From a checkpoint of a small mixture-of-experts model trained on Wikipedia.
Size: 18 layers, 72.1M parameters.
Experts: a softmax router, a shared expert of 256 neurons.
Training: a variant of SOAP for the experts, 335M tokens.
Below are experts of layer 4 (counted from 0) of a mixture-of-experts language model. Rows are named router (the router's row for the expert), gate (a neuron's input weights, with its number), up (a neuron's input weights, with its number) and show model dimensions 0-255. Each number is 500 + 25 x the weight over its row's rms, rounded and kept within 0 to 999. Numbers have three digits each.
Before each expert's rows: "mostly gets" lists some tokens that are sent to it at least half of the time. This comes from a sample of Wikipedia text that the model never trained on.

# expert 7
mostly gets: " and", " &", " or", " but", " However", " although"
router:555505539529480532469531518503492541510493501502485539507519489527535451496475529463534540480466498460535458500481515496509504515511531557485505479488479501512482485484512522461524517484500496513472505486548514535489506454510501495478488471479523523487464492470532449479516478514529479493506486498464521487483454562501505532528512514527473442510441474487523528471500481511475476475500541447505476505493478529516491493526483479534470505512458497498501435526494495514529485525502501510449491489503496508530512519489512531503497481481521466489476509502443485510513497495474499499524536501547482466481467556465533471505486538490470537490529454528494526483515556529496495525487532524490467531510533500515506516462483490494488525518481529541485479470485481500520461516523477
gate0:502501519475475496464519483498487466490508468476520505505506516485517499476527503483543495490491493481512469520491476542497484445472527498475459523486482461504473551522521540497506474529453441503512529480487493466504520537471526459520502544544460490531543481520477468496489467483493503504449484520516497500489521516508532514471516494491538548533495515559552496478502490575475468450485489448456488477450491478491543477499522467497490472494515492510505481493518530473504471511538500523435533492515495455506509495474490524532499521486462540535503499509501488519447518518465479480490509480482514476517491523475545490458493493522525484465514518515450522516483484488514504496480477490538502533519528493476543496538485468518494515498492497479467490510513537490471545493503495
up0:519543489510506544546503491474526476500496528536539536507494468517483515469500509461473502512495503490485523509508482525483541481497507505494497513455499545463464527527494513468468497503440463500509483485519541427503560499514539476523485514527477490530527477516483516499495480467474569490503476516542484451528517529546483488501491429527530514454501516489518479510488503540515497472506468472486519503485476548488558514479484517489535479519504450491463475492511486525497524520486495493504514504512495488521486509496526486503526492515489477504476497472496490515496524532474522523519483511496535520493487506500506519511511508548554479509533480449556548506468518498509520515511510477506538514554534506508498534523474507521515479472455462442526487517501514477531515509521455

# expert 4
mostly gets: " May", " July", " March", " June", " January", " April"
router:526509530512496520465520460489530528486489509486470512522487454516523476485488521476517472473463490476465468525485526462516522515512513522476526479474486529521475464449475525469520517472489541521462517485549512490500524482486508465479466439468529502528466482478513484444524486489517462489520502527479524476474486534559527512511541528545483449518461491470539514471485464537498473474525518487465462460488480503517464484510494474531485512507476468504513451518487496502513481537515527534452480470508472467518566506488516510514525477483498475488486526488475485529519506493507513480505522527523520537470475541478530483517474509471478512502502487518490544469522532520502493539505495516514474511507523465528486519491536529516472526526471524545501474493469498523516468527519501
gate0:522524500497519476471508497534469541527488478543487437485509515502502499473479487490523523452491492501514472525516517489468502479520464493528483473501532515485489524493475492521539516481512517480494511513491487470544435490540448517513519491511473516510523501491459522491522458553533483485522517513525461478499459508459507478559453503488498472510499512501530544508486501520494523486513508530507507524479505503495482492521509475527518515491500514542463541529519503557498501491481469538484530459517487518497547450518478480480498498489469442488502475489503499525478497432507483457482478461507489514519498498479447481508510523438504477509480487519473482477516528514526465526479494509484518484486490469526494469476470501509492518573517518462565519446456508475479487519500471
up0:448505514502552480476508480505468501464535495526508543505517532519489513550514481452534492482502457506507491494484452494491471485488515473509504499492472513500493486494537500524481518530490491488525467458506517525489478486479502505509506498493478498532480503491514470516486496495557455489476496505499516530518500529515525503481505534496544491498516466479487489558514492515503448491503484497479497527463531500474535514522509461534488477476483512502487528496493468529570526449519494535510533548495491512468497482493532518550487504502512516509504499473488510519526515455563462505500528491485497554563562482507481547516495521462512468459539453484471519471487532484480494427549503520472502502504518466543534479480494486471513477516540498503495493548517517471524524477512521

# expert 52
mostly gets: " Al", " Ha", " Na", " Ra", " Ar", " Car"
router:507506530495480539460505434484517522523507507493479516518485474506499474475487522489499517488483498458489440508501517426529555514528514503495553465469501509534480475453475529493535512486478507500492513486538496526509498508483511462478483486488507502509473500499473500480516453488521489493513487492477526490477498515527518520521553542507428495512467493486516520482475440555464483492527492490481496480479474503504478482524493481528501512525482478492512458510486490523519490543529551532486484455506462483505551523493556544508510483463483488438467522472464488504513511485513567465493496533512508491469497520479515465500475498453495514500496500541461520479512516493517480524553515505496483504534537490492492559493514524531462504516483528550511505500486507504526464512520515
gate0:474542524526496511565486517500480471463480511491485522502469476499498478485441488498478501499486488520563486520560481494502522528510488469475519490494495497474529492499478491500520497555490535438535487496542517479486481499515498509484479534491466517477502499482531458475529508508496500496537505511504492457468530488519545491449504499444521493515548523526507468513465469493500494452475495450486505514492494506486474475488543498486492505507496462494503496484541520533534504533515485523497453511486508534460492523540521525512505471527497487519484508453504486458509452532496474540539506514504539493515517511502514497477522514529514477491503475497490485503465521503448475507504546504560483520497483476512467511444468491485482507508593484531509510505446533511530480466504514
up0:477476485510514450468463492490445513446508500484529482503495512480501494478492468504469513498458498511480477473490505480502477474536511470527524471477543494518553494487496523504518458502486533544480480523499452467499476525498496515472456487513496462507522492493519500476520496441491495542518531492516513517490510517512509472466521505502470484496488512480542527506477502514532507440512489433503476472514520506486506544533469521468483483485489500516489512549508528509542468493508496540476423495501509537485485507489565504490490495525468501557492501496479516452547528472471459510514440494505516496488466520511467532491483498515547489483486500507510522507502533474469467486524489526483505523527494522471525524542490491506525510469519497505505533501562514461480504468433488

# expert 55
mostly gets: "\".", ").", ".", ".\"", "?\"", "!\""
router:511510565526503537510522494434518517485499509476481525491509500532551480483481559472513506474483498489495464499480524501521516537534553517496547501503491501518531504481513510490544527505505515557450487485527495516521501479464510505492480461503511506510494466494543495504552503511516476511519496537481504498490504554497546508498517536502469466524498497484532532510464488520497498485500562484473465444489474524517466465533502487542489485509467479499517476509498472478521497526513510523475470464510494485516495506498500501498509480447517483435466542508477474563528522433517506469546531518498455501485459522487504494515505494493463538523523497504505495490509562511527500521496485519498489507528527498559491512465535527506453489515499521560498499488476491524496483514510520
gate0:465509503449468500477455467494498516495531483532477519483470462484465492502512508514527483537497539475502526489493520506529410519550494480488486490514501532485485477452508480479455494440520549543486518466509526505516494506534505517519522459522488504540514502499493461447461488505545519492496484540471475483491477473501532469469469508499511521501480531527559488457518512511506465545532555522466494527502500491516503502504453512458490458513511493526482536484525507538496479508517490444497525495528467546485519526485463492517483528498447517481518494480518507481515477490502509523481467495440509499535535520525502501505492469510497564520509483470512491513516490508521512523491507495498504508477481500487500451490490487504450470485478525487502543507516538487484464515514463
up0:529482520485506497508479505480512484457476468490498496491486475512512510468474487518481473449470510483528548545474471463528495496470476509541515514527538540503458471525497502521498514506465518460497514545519473473481536468502509535514530458481537522554454527485488481511482521455462504502520518470486465529525469494483515478492475494501485495497533506471512489557494506505561515498490546508488478540535483521528483473486484457523533433534482506475515524496523511472507510509474524491543470515508481544508493509487518517526506533523482470486544510506512450473527488562507481502519489492477495522477530470522503455514486518490485519543490491497522508519510520497492538521445487495510498492490540489508475479477459471523501487491474468532524486493455478460428482491509510